config.yaml
d_model: 128
normalize_top_k: false
routed_scale: 2.0
norm_eps: 1e-06
tie_embeddings: false
lr: 0.00377
beta1: 0.95
seq_len: 256
train_tokens: 217400000
Below are experts of layer 6 (counted from 0) of a mixture-of-experts language model. Rows are named router (the router's row for the expert), gate (a neuron's input weights, with its number), up (a neuron's input weights, with its number), down (a neuron's output weights, with its number) and show model dimensions 0-127. Each number is 128 + 32 x the weight over its row's rms, rounded and kept within 0 to 255. Numbers have three digits each.
After each expert's rows: "comes after" lists some tokens at least twice as common just before its tokens as in all text. This comes from a sample of Wikipedia text that the model never trained on. Tokens count by the router's weight.

# expert 6
router:157157118152108149125147084158173137194144147173150106151083093151182115133128068108141177080113118120170099110118126146142129171161121134109114128146184124130138034115044104109116113075122091159167134130177143104043077107082156089106113160119140154102105161107132110065145131102079129106115119117116113167112091138160199174124106121116182150143123160114180140107113178212134142154137
gate2:102129139117158163122131118106121124117126128111184105115085128167167168170124133102091103116138154163099145116117204089183071140186081126173135127148118108124229146142174157071057124176057119108147119104114143122134120141087125136139105138117165133082110155105149097109139118105134117131075178104108127105128094178077135176166022083072088130168143149132149120102173172126149150144158
up2:145189104159158128157104122214176168117129105178097133157147117122079086103121180181118116158150066110148133158022080158119185094161082146102104154109129151088114143133147135106092131134105157135073061151107161154141132121108145147089140092145084142132166154153144143141094104179104094138134099070173141133142124155156083110078137144131171134135162129124142175080088061090153091109149
down2:091123166114140107096122130135155176114135147084127122172142096082139030130151135113134125249119105135146130108116115156055128113107134076079109079165173117161135096131170143129067124119108134145126156148107156133191199154107094149126123163091142105170131113072147137170125105146139095118112113189115148132190136146167110123127112153174112124117119177133127175115185084100068089077081
gate3:133120120148138200153146128106092085140134086096199143069099146105157077119158149112127104090074103089093130055141147173159177118164120117120149151194136128143078144127117189167090125125106150120195155154130121146121160114175072091123140097103143088140146090122091088146094122142068187127121121144179139183127123114107161102133174068118111175178162121180093125167135098112152178116076
up3:087107152145209128197123139182121077110167078128151124136156103116120123167104111135131137136122097082107145080095161129158148121130138151095132134212163077179120134117103110127112134130161110094175136145173108185114108083126084066047085094111185071153132117086148098160134073081127137162144127163115170143121116113123161058110143159114105166142089144175152160162154133145068152084098
down3:086123080146117100120165186087138154125186172156097117161164092136185174099127098150141171157110196162135123121128138127158112111134085053128082154158066074124164164103148097130099105114177109124173111170127158150100130179148151093129143135160082141118136103140102083098111127152166104098068155173102197119076143143108126177155159152117074122082114161068159095146074112114075124158129
comes after: "al", "it", "ci", ":", "°", "st"

# expert 26
router:086078138169122109120135121122144105109166151111138153066143153094167139142144064089106126113140095131052151146174168152096119121149101111091134170130129136101153130143123149162132103152189043077185168171134142149107114114126115124173156125141144149113160150099156162146078103171047146132179132136187043212097120155154130084151141096114147112074119136113124178142110130160079105115070
gate2:131111072136174123098079137200096094112130081177122102136137080134089131216142131194136125147127143131119074149092124155103121105160069100178127153060131101113132134118150158111091167181192132138211147071103111159147090133167180138119120105141155126143128147132114194127133108113124149092105178107117076130111141071194142079137155103114111119157148122113135103148080187073106100123151
up2:117143177091117164137102125135214157119103086139111122160111132093127102147130116088077082045161197137126139117154077156100150143175144127089133112139172149103128139140176102094051153176163136135074151186084131068051129146120143147104153117161099141116088134133080149092068139105156165138145119166106124163157148143092092148122186141085153079127191163110117134153175108149154151155113
down2:160167149144141096145106157136139121152112133067127146106124149091140146099129131112122100102148151131127139095072097144081116126126188157092035142138104140158132112199163064170129096123168121089127172126096129090098127231067163106136089159137173130152073155135078145114123124116094136160182113090197098131156175134051174090129126123147199148091132107107160141114094101126170136121099
gate3:142140120073102108101129107103122106183204098136160170103064131090072126123144148084117156074112143195091072143184090136161157107179108105137141089114131125110103110114112184190101159168076120148123125134123153110161117127144087176111110113152160180130136147150140132094051154165064124118174130170153164104155105119067070156130142130165182135171153130071157139139106105106187116108150
up3:158114118107153072092117144151165089086094134137138179167147114130115155113073180131101097103131090105114136146150128090122184107159090113207112177131133083115091127054194111105161134129171130112149197134116125193078107108094193152123093140148163196086154148117145109174132112117111125155143083188115130112168154145066063124117140193098108086090141135108115108101198125123126120129135
down3:077126109122215143091119105119147149155110132123157064151124146129154133127132174141196193107095145222097118157092072135121133158109152080120118155067138091141146101150166105141135172144185120134128095122102202103169137127098090153108096093142090208159077166149173146112127137116102153073114141104104154134185123096164115062106081105122108115086119145166121073163125139106144098124144
comes after: "k", "ro", " |", " ", " K", ")"

# expert 17
router:147129130158012150113099117142100172100128135180133083165142038129131165101160184147089145120047112172094126093174143144114092145157146086121075171167100171120110153077103124115148178126207112107136147096135137121129128142148085154121125137112089138146163126123121121091142155134105099160142110133139067180164109141121143107126109107070176148141187154105136188069120071141115130153111
gate3:128147086057092175140143124085178148144122142120086163097100127172177161086108168159130141167100117183059145081160153120138157155153139104137082129140105127121120126125084117147077148093140146155119146121095121092091154111040132094147131052106102069105141138153071149112113225145121122174142070082117143184153126119082141098165138141098152159168151145143141171103131119166150191146145
up3:114106092071130072136116142111126117146094099154109124160168144099213108169135148085177141162193148162046107196070113135108196137084128120082097152110142103133143082133149087107113130132124083168181158157161148138136149170094121165156070148133147092106131105150150162129138163101125149124072167216120156142137174136079155116143131127145057097130143082134152081126102146136137103081132
down3:123100103140117156114055149137131157148108095149148079137060082137113109151179150102124116124119088113126144104159187138145156139089130165126077093181105160112144124106134093151152080188194168135169171110105126142099090150096081102087083148086139140047155138176119138153068125103170139150119088100107126141165135186135157060164085095123182177161151139153143075156128090181113134138166
gate4:096140100123168074105116119116117147144180081129071153066125062136131190103099050188122099102138130107108100057170118154137102176144176155148135104038195155195154150155099132130162103158104157107131152118097153125129133136116162138152166109114100125159173117148089159077115181103195132161124138103127135109134130066145146117150171151183129086154143137104116117123115147067164093116111
up4:078162068083113124130163096158138099092072074179147178128150158161153129173080109083145078094112177109227111132105171114122145128102143107158103155146060135106122037145202129177096108116097139136150144109111098126148098113138145112174099107110127092145120140100114157127160157128098156154137135191190085163158113125122104152161112089125075152143139116124104089178067118145147120124162
down4:146148096176119139142054164105190130089117109164112129148104132110101144112206119169156136163180140143130157162120133133171181123102081159113125141111135155127123159105162120132193170108114121142173053146120111093171093151115094166106098128136116155067079127096110128181142145120134121166099094176083095087129157087061096076159144068086194102080086155165140121130105111196115115117142
comes after: "lo", " |", ")", " lo", " as", "\""

# expert 29
router:111115128112158094129106178151136142120139168103021175139116106161080160144119152146096137095123090183167098120084115093124150076104132144200195125144058135105094152136134127167134120156087126105084143124098148157147143123098158132183078082120133133142083128133160089119163097180176124113110072158111141095168089097112141179189127153155132078085094118126125074136123105195142112180166
gate2:144146090129080127098132139094167123133146138084117123157133179168148150133105125142142112124101079116108124138126170087059104106070152128182149085100122113149127133069129151177152140142184121159183162211120125151160123121106087129166123161107100206145113145094052136080083156123073097113178173109143111131112163148106094129146142146108114079221183116150158130111081106075164137135075
up2:126106151120194104127104106168130083171064111092105148066146138134110100125209144175144146125121157109153128092169064216145126110098110096104118133153112148190135121107090127087159119147148101127127165160137162132171129123111126082089110116083224164195175161175125138133131124114130120079189100067148065101117133113104143115097140150095110137104120129126101119112160199106152125071126
down2:141126170180099072106127119096094177134115131157122122086134114171152137112107134156134170101126098129119137150180153095175094138109064119146100119132097102145112087168118144111097005121121123082201180097169106128134127132082113120104125106110161178123094141113116133188141124173178146131084178174076117143088154083122154115144124187130192117135097177065121100134160081115193145139147
gate3:142127143088125156087124119124114169096146129092132137171137051137092119127155097097149140133172088144133177111134162123102163162115120141142128102161143095125119149089114136209154116173063131194192166113185153135111157125096086153076137108164140095150088119110071152110128123129090188079117088148153113119110133124150093105125142013075130146189110150146161171077055124147109150163125
up3:170078158158145102126117130166115079133092085124083180119117142140131099102160096153134163134135180150072037156154067178176113117103184121122123160097097138134162152102114114061144152169127196106167131138121160157081171151117154131148134152086142106105098096180177068107067152148176117132062157121077102120083153108110178126136143146134125074116136139113173122114122089192143128095125
down3:170118084122117156131094169129141141111150131092149136075105193147133155106114131167149135149203143144122147133124133135123113085130094089124103099142066143114105148056133146161102103086114158173161178085113136143130130083149115156154116154166154087163083158204145042089082174120090117047113153124151123133156125143141066179122088149101110161127117088172089138184127123168069188111100
comes after: "s", " S", "S", " (", "==", " h"

# expert 13
router:103094078130146159102205122129096148146183126166140103145126105122075119176118105168162104161107118121094128084136178146176119097124065141171079121103117128107164114198122125086119169101189079124168113142103154158086100215152096225080117170119109147090103173062142156128075104119133122114120111135123124142095122140119089179121117097122167127108143138121155122098113130136089208104102
gate0:118161098089131094096148126121083144157142197123143172135104147161126107106135134188148105136142106120065147106121113175116191115069140096150094111054122059084136160139113115192109107070097075128178161119090113087108186163102098092186143148157161092112124135157143096100142132128147107144168103044135149106084080145109119145136127140156160125111193092167151176120140117124192167135172
up0:149099128078086116169117144129129201119126108081151151152181123160125124063123190147167088162114103097118112209088108097129178120174203119149187165160113129144108141090107148103154059167132165142079154153149133130177153126148135126089093110133158143127160139004130119075106122130129101176134142108148111076102152143080113124145090143131086141160110094118105110116097167137117087091127
down0:161133134137137159106139139107136099176114151131102140160136159196141134119117166101193157158114160125170130146152140164105137066102125101131097130149127198059111065117101115131046171128109160094123122106149116123128175101073083109125098123185094094177113158106080111102180128120139118136163155121180135111101177141098126102088049136148144162158089188159130139078087141159116103093036
gate1:123166143142118152176135099160199065096114138122086122188110120115123182163169079110108142128132169124160127114109159085153063172137094153126111088093096083057170152145124143127107113115154083131178045092139114184056123154166175155057121103109124145120140111140126098095086121143115107143160127159103111142155184103161176098146150084112164157098169113148133154102096130166169079157094
up1:129066139123123193105171129110113096114130141181084152156125070066109148113134190154149105145082135108101146199115176124116129090155091131130089105147154123083088165130128137088145081179163140107120066117106178111063116163076113129146092100168110113182191157091188125136144155113123097192090143148133096152179159132167126073112118179164175107154120149122093163118115122119185128141094
down1:124133181075131176102097160081147119169164161081060139151142135123170108132156125092096108134138138134121114115100121163085102087100153145151075075170087135167143196137177198090113112104141083162094132139140086143123186133153098142097118111104096097105122122101091095100134102135139101168106167232117182136110097083107183177096155104113140140056102126108148184167152136167113147136110
comes after: " ", ".", "ho", " Mi", "I", " pro"

# expert 23
router:154164107100151121176076090101160084097086109181149119111138174162152171112147114105126083057126108117125186103168149061119154141125102101183134157129105122132131124108161087205146173118074119144113090096138156100158132196109108090128173135103138138104133146139106184173104136115157087189088144150073104158185128113087141208135095137107162110079107084140165095129137130148093135090178
gate3:205130103093154165114115142180087160183121087198195065084096146134104187079123141144151111102105066088112070120108184128080114101146166134181116084142141130124101189128075141145081137171126190119134107152160126145162100096145097125124202158157125049149111116085125123158152146104138098118108066149127108140108147148140155122125123129104109099120144152106109142109150201151143103148099
up3:076146160128091157180053090154146105141106096150158138160183176099173120113143129129103125119118125205151130088171067109151100094123123171148186085181114144177121109173151201158085125116069108114097125091125146141170126157143137190080099130085119110139103096097112140113173115114142130127129092151205098066130106112113144124120121163095135112171105122139129127043101157116094198128126
down3:127177130154125094074126070114137069129104182152118147108106151123146110139094113108143109116107080136142082162171078197144111118101151102119118099128163084072102140131175115186139173101116125150092096179102157183115139094114151092127129119136171140131173090136112184129131091139145156176098106141109158074102160111135136054111139124199180100179082135152214137065113165110094149163090
gate4:104097119112115156115173106093137145114136133151065091127082080095132192086183142166121087119135094125118124145103078125181130139144076137097119163117097073084166124167093088100192116129177210106141178091115141122128144119101111099127147130116132148127110140117089172119119133159139081173151163152165145125120140154167078076175147149180115078184192163151065155161096141058097134167112
up4:127116083156102119137076136138213059127100136135122137141155154142131097121144121148089169076081160129156133104128175122073122146125113121131147119141067122106126111188085164129115140130162118191020094133174129162166113104133140171168120155129213086131173109128146072137141085138140161124070080115148097184161127132093140131115128155104100140078129085119170152198184088151148135153131
down4:149133109103126152156125124137154090084085118123126116112130110171197141178089146193127221123177127135154151123125116159097128154105070142048110206102042137121129093108136154111115184098149173125195113074094163133081094165097131098130146075107126146077118125133107188110146184125161128103108194155136134117094131115161117129149089105133173109127075177126133135085121140094103114116158
comes after: "s", "th", "f", "ing", "ur", "id"

# expert 1
router:195099161088076179133102097093112146150156137161137143139186160106110203092132147131155063179090098106104163182115114135117150159121078112054105149176101113129105123166122107125131111127115154077119074146093134170154121151125093184094118083096121128120159139088170232133056141133127159120137166085136048138110121160135167150097133135118098122132140184157148135121094080120152105140107
gate0:093175156174103123123170090151121085082157118108129100151132146125126149137114103111103126100095113122175138146117150112167123114139133170118113131172132094176156168137159137148126129129107128164139117206153127130176137116193151152092104135112093131176150144107179051139130120165122109054113063112157116045032118148166107094154157040067115116162130156135130125135033111161119106104132
up0:159134177117175119101114135173121099132123180131151137115172132114105093119100103168122109146129177119156171201138087163178118112137062143145159078074125107127157098163094145101149103116110120149088041088098134128127078132133170100147100119156168130097113129185063095140084102121066088096158181159126142170127110125175077079135160166111177119094174141139178167179125098078126118177113
down0:132141131188127137140135133136105109154158100083104117102064123118118105054128174191117141056099181121159158113155127137146117120150137124126118139122155121111133135188100108125119130129174134080155107123095107143127108083098155054133130158160115167123156164124053194152106080072139090145151109118098150154157163103163153040115170107142119086083162115201169127151138100147056179188144
gate1:064101092150174198100139065097167118113134130220097121115114111098124166140087099050136111115101163071047132154143089113134200158151218104121089163153138110134101147125123166113167100180144166125143126160127098128182136127112099094061172159169128109125110117135160113152109151130126149120078082119147119117094123086133108156128119131139138195142167182099113140132174172113113126134116
up1:142131065112133054158148103140079083168094151118143181130146165100123123096142126157165146122157075186132142118141160136060095099075102171165115142105082148109133107130101117179108134080057188171113143180144147163079091155117143158143149121104122211115167116116123116112198106103118095167116144153152152107131143101160145138115229127133112088145095098151124097124070101132120118157182
down1:211099124117134192124144135107140074184115118098093161118085121133150173107167074173099104115150090096162131095144104101165105131174108110109072124172114122134123125145151125077119152172131121160164124082084197215088127112166113129154060088119142151108129156126141130095124164116137086134165121142129071147099128128113133131149187082106123126109116134152097134195165041085133140150202
comes after: " f", " F", "f", " se", " ch", "ch"

# expert 24
router:129110181141174143126144099169149129142163112126092162110160102152107175165163099173170054157104137104075160152145123094127153202171115162132058178118138120104191111100134130093099185106154149124101111120152125116141137184130108104113147119133132142166152155099125065122096178112038110097151128091100148150062143098198114125124088095180128085063110066110108155094154132112103138119112
gate2:096119122114147138161157156120126064150107157180147128190118116112103113125147119159111064159182136154083107121159116097098111139179134116147117136235203163062103205155141139140067101101078131112108154123141117175125181139128158100092116118152058154159185176101134088115094166164100106137158161163125175101106128119111116056171119088122121076114129142121146093145129127153093133096108
up2:167105152115099108110088122136163123161151123178157162098144188165162093154116060177128122163121160101098193084138151099164212084165126131129138130165155161079128117134184166139149123157065076107151118128117135175093139151115129122141065148114091107144152122141100136101083164128062072148123201091099132122136165137131102070108082084129159177139126100121115154138127081061104122175164
down2:122136132129167112151155109142065145134096183134135182127100065082109105101101097157145169133131115126152142128104170167103126118090114125137223086126083159146148131104106137121071092145101097146123140133132110108215132077069106086118156162167085069144114101147100102103158155162140080154143142118153121153190123170086147185168189086089115115150151137190155137058111097148175127099102
gate3:091126103164129105131105107081109112144199091108136122089133167201170134135140087165082149161154109165107124144158140195165172128128124122148082167070168198108101202132120146140076135068043172111150089096131126184188115090150165136151140138093118171158148141130130130170167149176146147100090090147097121165088105105144095122151138072138069124138118101152139104109110109137095096098152
up3:111098168097135156149182164187063187158130115151119157130148071108099106106102131116099136150142146179157126164143128127162125071129137133181131149156076147179094154182131096154124071169224138153161133143132134143094122068113078078113137071184139124156140151117148112081081144067147137156166084123142156101092141103123143085149103044173146099118066115102093129115136154138118130109149
down3:157111152160177091133131158097091189081171140110117177102151099198076198061035114157137108150236111145125126149163153138141138171099103151133159165122076149123148139146112093117184088080094132146152119137163084116115125112157147158122141161118158073105113116092127120135136101070073119069143086104098088142126149108108152125140153125158164117153146143148066117103137149117128074141157
comes after: "-", "\n", "|", " to", " 1", " at"

# expert 12
router:128175121078154143120134110094105162084074088129162130134106135174125105120139106183111184077148138157118097147111116123126089017079141124097195134131129117093088160119145199115149094159086120159118149089103179143101110139086150106148112163158184153137130088176131129124171127143151163116102092156137189068124135142085185200114157116146099144100121144067076153162102110141124105089168
gate6:152178106129113109160094115117119057181142137151108104104119150168114133141133077131113131148117100127102112087151161125097082166095088189186119160157087196119120156164123177127114086123126124134139087131144143193166103133076153049096134130152097121204132101171102126075058209150153160090120116123159110165131110101099103141096130123158150144142181188094183147162133087087126130129175
up6:082106145102090144202069097150150148136142071159109165171154133159152093114078118177118153087127074125199135114122149150180139163138097146069114127139112138150160104157094166065129114162175103161131087169172186142099126131129165109068111139128096118172133142158121130091155103145108105110143141156087161158139181166098140081147077138166141087059155125093144138087097154056094176118112
down6:102133120144155129115142116118159155086132115156114119172188139130123136143129101126139027120151185210090113138168170121155114093130120145129111121128088096221168119057123096053163136121163090154100111141164125116103097113153143143156151174156186146106172151115163094121162119094147123076160136161077097119106192093086108141106166130118129102162122160080071127088118118133135065151065
gate7:115202103146110137171132137098201164128121096108128125103116108184100109147091127135152126127169097133100123091139074136125082165141153155105130165028076131166195090110044162126094104145079088119164110134125126118154202174080148139109137124119137137180151116116123098105139114164167156119130148158163107082118158188147045184102124103140152116155169125108162103100062110109120124148136
up7:093184123135204084114167136134145124129087092151204119176117148148199108124096197133101128104127146167172115136051130140085119095192111188106110088161128113069155174112176116145083140087105152087139187161135122131112169103118126125134137097118139126154122086105097123138142137119131137107095156109125121155170126116152209124132126081075105106171114115133140098043184117162133123066147
down7:137113174104118161126125144133112102162066105145212160115134134120113186151136121162146126115145113102166137118039079086123142197132152097109128098113192164088090178128112087171152115089171149115135068060118153104126151177158103133150156128178125102108107070101083174112088153128090168080085151147175140119151123077161159197144125145116118154092131059102148118154137125117109089099148
comes after: ",", " (", "born", "er", " and", "),"

# expert 18
router:165142157141066120132136094183150175118119095123154117110057201108148188140129118155104125146149095165153163116130152141126051104162083144116070127153130145156169160085142115087133131132124147145074128165075088142129163167128118101066171085100093126148130088135086122103101167096044190104153092142095114130125223144172124045170110140116142146139136141138127130126115152108125150085157
gate2:098204068066095119093152136077103136109135127103185107120071163179173083193154190123089184153084132133126128106127117124114178184149145143163163164134157114139076148136080141113120192184137130167102091158159164100069105146104157115124159130165143101104083049156150101102142145180161120126163161120107094134100081126129128101115150126183173114124121154080128083125130088133127143150128
up2:136139075175123135056123156154222136150142110130114189140158150081085204079134163133138081128101136115165140099092151081142081060115139104114086138153131153153124187123155079063096086084118089083188148096202104120165129102135127161119143131128136155138126114125140149137118114173128083116107163096077120134138144132179128106160158185103150162103099145182118146083145149074125117160116
down2:101137165169079173169179128162066118183091124137127146108102082062134161117097110135166093099129034169145152161101121110153144117151133190119091124087138123083160151120121187132161147056104138177143087108084116130119134095163100121121089113174116110146113088085118089116130131178118165112095120167187138145118095146145143194139109100106090109097181144168167178082115143172142141083159
gate3:168050124155065177082076128129103211108179154139175156145147158209130168157099100154099143150170159119103131155112183125071182111113156099129126119101124148170126106116171107110119161093088137138128129172103078163120135105108124178128078150109098122190108116112116109082091099135085144192093129144129101088079134135123119157118095131059096146108152131169164109133145171069127142084120
up3:080160120095153108139140147113100128154132086128108122066084077070076153115121084211166139138117100160090139138121148177177106170163132151153125125111167135089131114097072099142123108126152145143130084151187110075121162067122168131117160060174138140117123166115178113164106174037119111158179116125152084138154111118098144139150073169138111126148122158131085082165135105155135100216132
down3:155124133132132138149131126161152077110193070106128150113105117090141128100139154157110105100136149126164170139131150171207118123079079104160139085086131095103152112138136180048149090105168149163207166089193096132148080119138080085099186112118111136127096121169102143123115165143120149170128086137144081106141149164108069180164098099087171115105076100165141143082116158156192092116102
comes after: " a", " A", " st", "A", "p", " ex"

# expert 15
router:163078135104120124179133111181172099131117089140119146130129121116160162114123091173102103040095130127114159144132115144147100158152166090160124158051159116167168127175129133121076126130139139109124149162172057088145182104077181179144084143136108120107101146118144141098136090119173154091093103186149046095156138129098123083127127162133115176163095224132183103122138116102132113099187
gate6:152129192196159117164182144129132151114102072100065095108116094130156134125115152111100158167080110091146108130090135141125179074138149134155124120110142104101125145130091074202143169166077129122192092118083114165140132103088135156114139113091174140078133099086115165115110204124144162183077132158095134133076112142142184118078208094103098137070141116146142127118129136145176077088118
up6:135105106087168163075122146165144149175107098119171101127122151150130107136094089090086114070131081078154178193147136060125144132088080178142128175138133095123048141134170044109175121079153178120070074152144141128161145096167108137123169167067140095153148133185105148155128134166125130101095145129122140145151129141115094116169139171101110176144102123144183098169102150119091166085145
down6:118152152144187126142100107108136132160077128069119152163193130152112133101117099092126196125129123143078081152132208119147118135092150158118203173081132132169115164129140116105091166100082157128170095122106104090158094107136100087139146148132170113106122079175136185137123214130129128137046178108089096128126116109147137155113132071133102118171104172117164103116134107151112054084191
gate7:115150091145136105150132126203105117124107119089162159131111162127088114160116164037117156195158172154064148135145114145097175099150133164206116127087187175156134073119091174132108125115116151129160130109091094146078154161142022153150108169126137141099164102050099129104093120150136118188153135113136148104132115151160150138069146064131124153178137117087077119101127122131104109140130
up7:110092146121113072105190116060153127135113178113097119105111101142188103130122162075101065181100108079164150110112109128141129164168157118078122188154144141156143152095121124126148054186118113123131174151112194099185106098080085152131151131142135170128107131098086083116101114143097133203160128075103117150151180146105067110091138127156072146111157092170115149169187151109146153146141
down7:086152154138122071179126132113091209139102125184114111103123099121164152155160054145087159140162157138105144177101171094079151085110150147195137147129107115118138144150131158132129174126126113168100112105191104157107102103137146204109135132167138132157140095092102065099115192083088130069168126124102056169123153131159105136183144085112070126143127103071160123136174132071114108149150
comes after: "\n", "==", "===", " ==", "hi", " \""

# expert 31
router:081109105084140114139127116130097130102079144054148104118121109159108060098151164107103139150164155156189103154120128139110135129065146129154186088125135129100074122097120165109139093112075122133095195067112132140155139097132202101149142131215095133119096131135114117193168120151161082185085114144105182072166110151124170127165175149178105138171109128067096101138186132127131128099157
gate3:129133126123157116069127093174183138146140148083142161128108087129128159106123133123133123126205150090129136023138139121128089092160146099119107146092165165155193164087119158118125153116076170125124080116118121084156195103093161209136129161110084157134139196174170109123101111103174095113139129135111094133106123098119087157112171095071168139170123139145205158068079134111121129132169
up3:143114065140154138118103137165121131139097103156143090119169149121167067150146174145097185134068116114121094202129156143107110136081098092113119144164151176134141121150125145162176075076111091079145163146096081082129129156121146135225176088138174152140100051140081152129133170072118141168152109073148172100128101159205129111100091198147093111125122148112142150140130146128108087125144
down3:160076168103106134149189105193047138125174168112114112135119079123146130162109104133153129124114091097148104129146095121094129110137081118133145117132128042073109116161155110125081150122111111131104113101121190138166097107154118140113197133177124104132086096108201155152119074115195189116127126139191152117158110113136161128171119159166147135123073101218150138095141101131047166129127
gate4:156073151117098151093113160127205109153158126110139116110104087084117181062107137193191140139138078106085184147095205093129112172116123129150104173104164106180181156097086139130133168122150137108135074132170128084146140101154097162107099111129127119158163151123092171089110158117125201103132139127116131150114065126145120171099151176118118090093177142122170155121075161157079081165147
up4:137105159118147106114113120142125059089183111114157120162152137118091115058137161147135113123087059075141115119178178186155118150112185171146159138195098123206116152110130159135183101101133174105137105110208181118132135127101154068090138164096166157129150135110102148148139129113137132082107111088098139112099096106104198146206133108118124078136134162108179165067152122098114148089138
down4:224156141149128093054091092194114086172125177062107105121124171112144161117096139162145123146111114148160116175131131190152141176113103107118191100100134124109127141113110156094179097146116144161125098117125053181122133075085146134064087124076125133103090158111149162115131112148176171114120133136089093184098102105191138102129093061130141150097141110144109139175115164131169165146116
comes after: "\n", ",", " and", "'", ")", " for"

# expert 27
router:138140153114083133128102179154148123151126143165106184148190141096179139144121132105132098155160122098139135087074128164122120158126128118146058147126143150109094096136196162146176100090109107146131134104049157177093133070072111140128132129072147142168157110123111163102167058140115184101124170088155123150075185095139086106159092119163169068130078137157169167160076145118095139176080
gate6:115105145187167160098083094127154076179110107125138181148148152122177092156165084126064109104150199097084137103147100089112204155116199127137087094126115148095100158118139112115124139082146166111162134117132079170158163114115167114171163135093117117078130088178123148156105158104130078133103131118091125072091059175157164142102107058173168176123087139162130104118150150148092134107139
up6:110176073107166145129072141193161153108104140188173185150161115125085110159178154089118193093124137096158099107139131169146089154127165116151172118133179107096119163127119068152148094117131156158082089147149056111065094119119159156124144118086174111096161110146161084127091152137157122120185068099127142132056092108113154135162158141155084126120058085100101137081171121111113149118134
down6:104128154095135112137183058130175107078147142117099152150169157181128124115118078086134114168161170154114137095123171100146152123095176053110120094095090186127094085136086101123079078142148138112164162096058204119113168116124166145164115090148122153113166185100158104139172143116148131146157112173147130086130064166090173127156128103104089128125129105108183180089113178099134099084133
gate7:119162119151131130096192141156151141093145150102118181149119166118119099113177155128165180144141107148043178128101155200087131122111115161146085123120097150191142131070111129112105161133155157143146109079127096126090123165146054125066104110141113151138149121104165102133100141063145200087141062156112145062173167143135134117110124157161132105064099088154076135107147114179144107059132
up7:102178165124099171087164152100094128063101177141071115141118151133131068059161108186172147099050132136122155125115158157153132109100119106152089135124094151160159078088116149117154108141173102137167153085113133137150108163131130164045081109162117155127120103129149088129109128105143193071156050153126178108122182151116143129110126126146118071088080162118126158141116125216160144122138
down7:146156120118123119152144134123093165101151136087120101184188168126082138098083070141165140156154141161069100065077168093133161140118054151145148182110103143170166151177080179091122087123121079179091110149056104140173176126127139109121156112139127119098112103074119111124158119170136154159092155130108156121167100080097126111147138137113098156143050173120136164195096180113131084156137
comes after: ".", "d", " co", " c", "ba", "c"

# expert 8
router:115158096146090111083155085105219135131170093110117184133080121154086092151126207106095157114166209146145103186160116150123196141123115122156173104080087092089090142132118142154161173120117170156171117124123102134103169104144136150169095153117120072126126127120142103144124161194147127156144109109124135152119089133131088088160195113091176101166119092097183111152144104088127086189108
gate2:129153143147108109132080164124120182101165108158165165128123166136150133141133147100090124170065088146115141099100085129167164098148107180138146196120156105154146129095093122174109168170102089166161057124147140114090131120118131159104172165150118115116115141053092179169090097120092140094129143102155146119140103202162046084136129146157148135150097078055109047121157149156105142083172
up2:126138142166084113184151119108174129147152193167170113162071166126155144106074133117160115097105081147145098093104120110085096111085082092151068156113178116149130174129108160070078160115148128129096163099127134112151185093173154088102147211127097153145183141149096162117148135161112083183141077066096143078105091121107086128132178136094110162146132114130130172125136077139092152168083
down2:153107137118050187168121102072117107112176089144140131129141125139121175126176177109063090062087125146140188125131114173079152119130148172141131144114164067068114097192102141127121094135112111155160120103091136140111082163109149108113072134115085117123138124117126114106104148130131127169215094182125128164113090150152205150113143172133202079149141097170128149100125176129143090136074
gate3:121129106171136040082146114209146088105123110161139198077143128117098163134116130168108109125094194077119117126099120139138108118136122096129106088160196155179106103150146071183151161163104088121116133101151172107104178114184102132071099112065162118082174133146116138121129077116129126095116125085121130126079145119125131121189117163166099133169194154145146156129054153160097170131120
up3:172125120167161198157121117176131040101149166122165138110160106194180155091144098135104153148140119156161129088106162125110134102063131112142127110025145117075157108126128157077157169110083102140091131168126201119138161153095167120158110111114152120114168130161124056177142108137069119094097157124178157154116116103144124123084110123037139114141112089150136096128116123086124130151175
down3:110098145156144130139110152152086167134158189127112145088171076116211127134111087094129122124121102113123107132090094152125141177124147079108126158085138083146114044186181116109091141095205109141154073163088182133145107161096117126089175155119079155144113070174112142092098113123122139133158197152057137181130108134139115155120139073156148162103086092196104109096149126126136099167143
comes after: "re", "n", " |", "an", "y", "ra"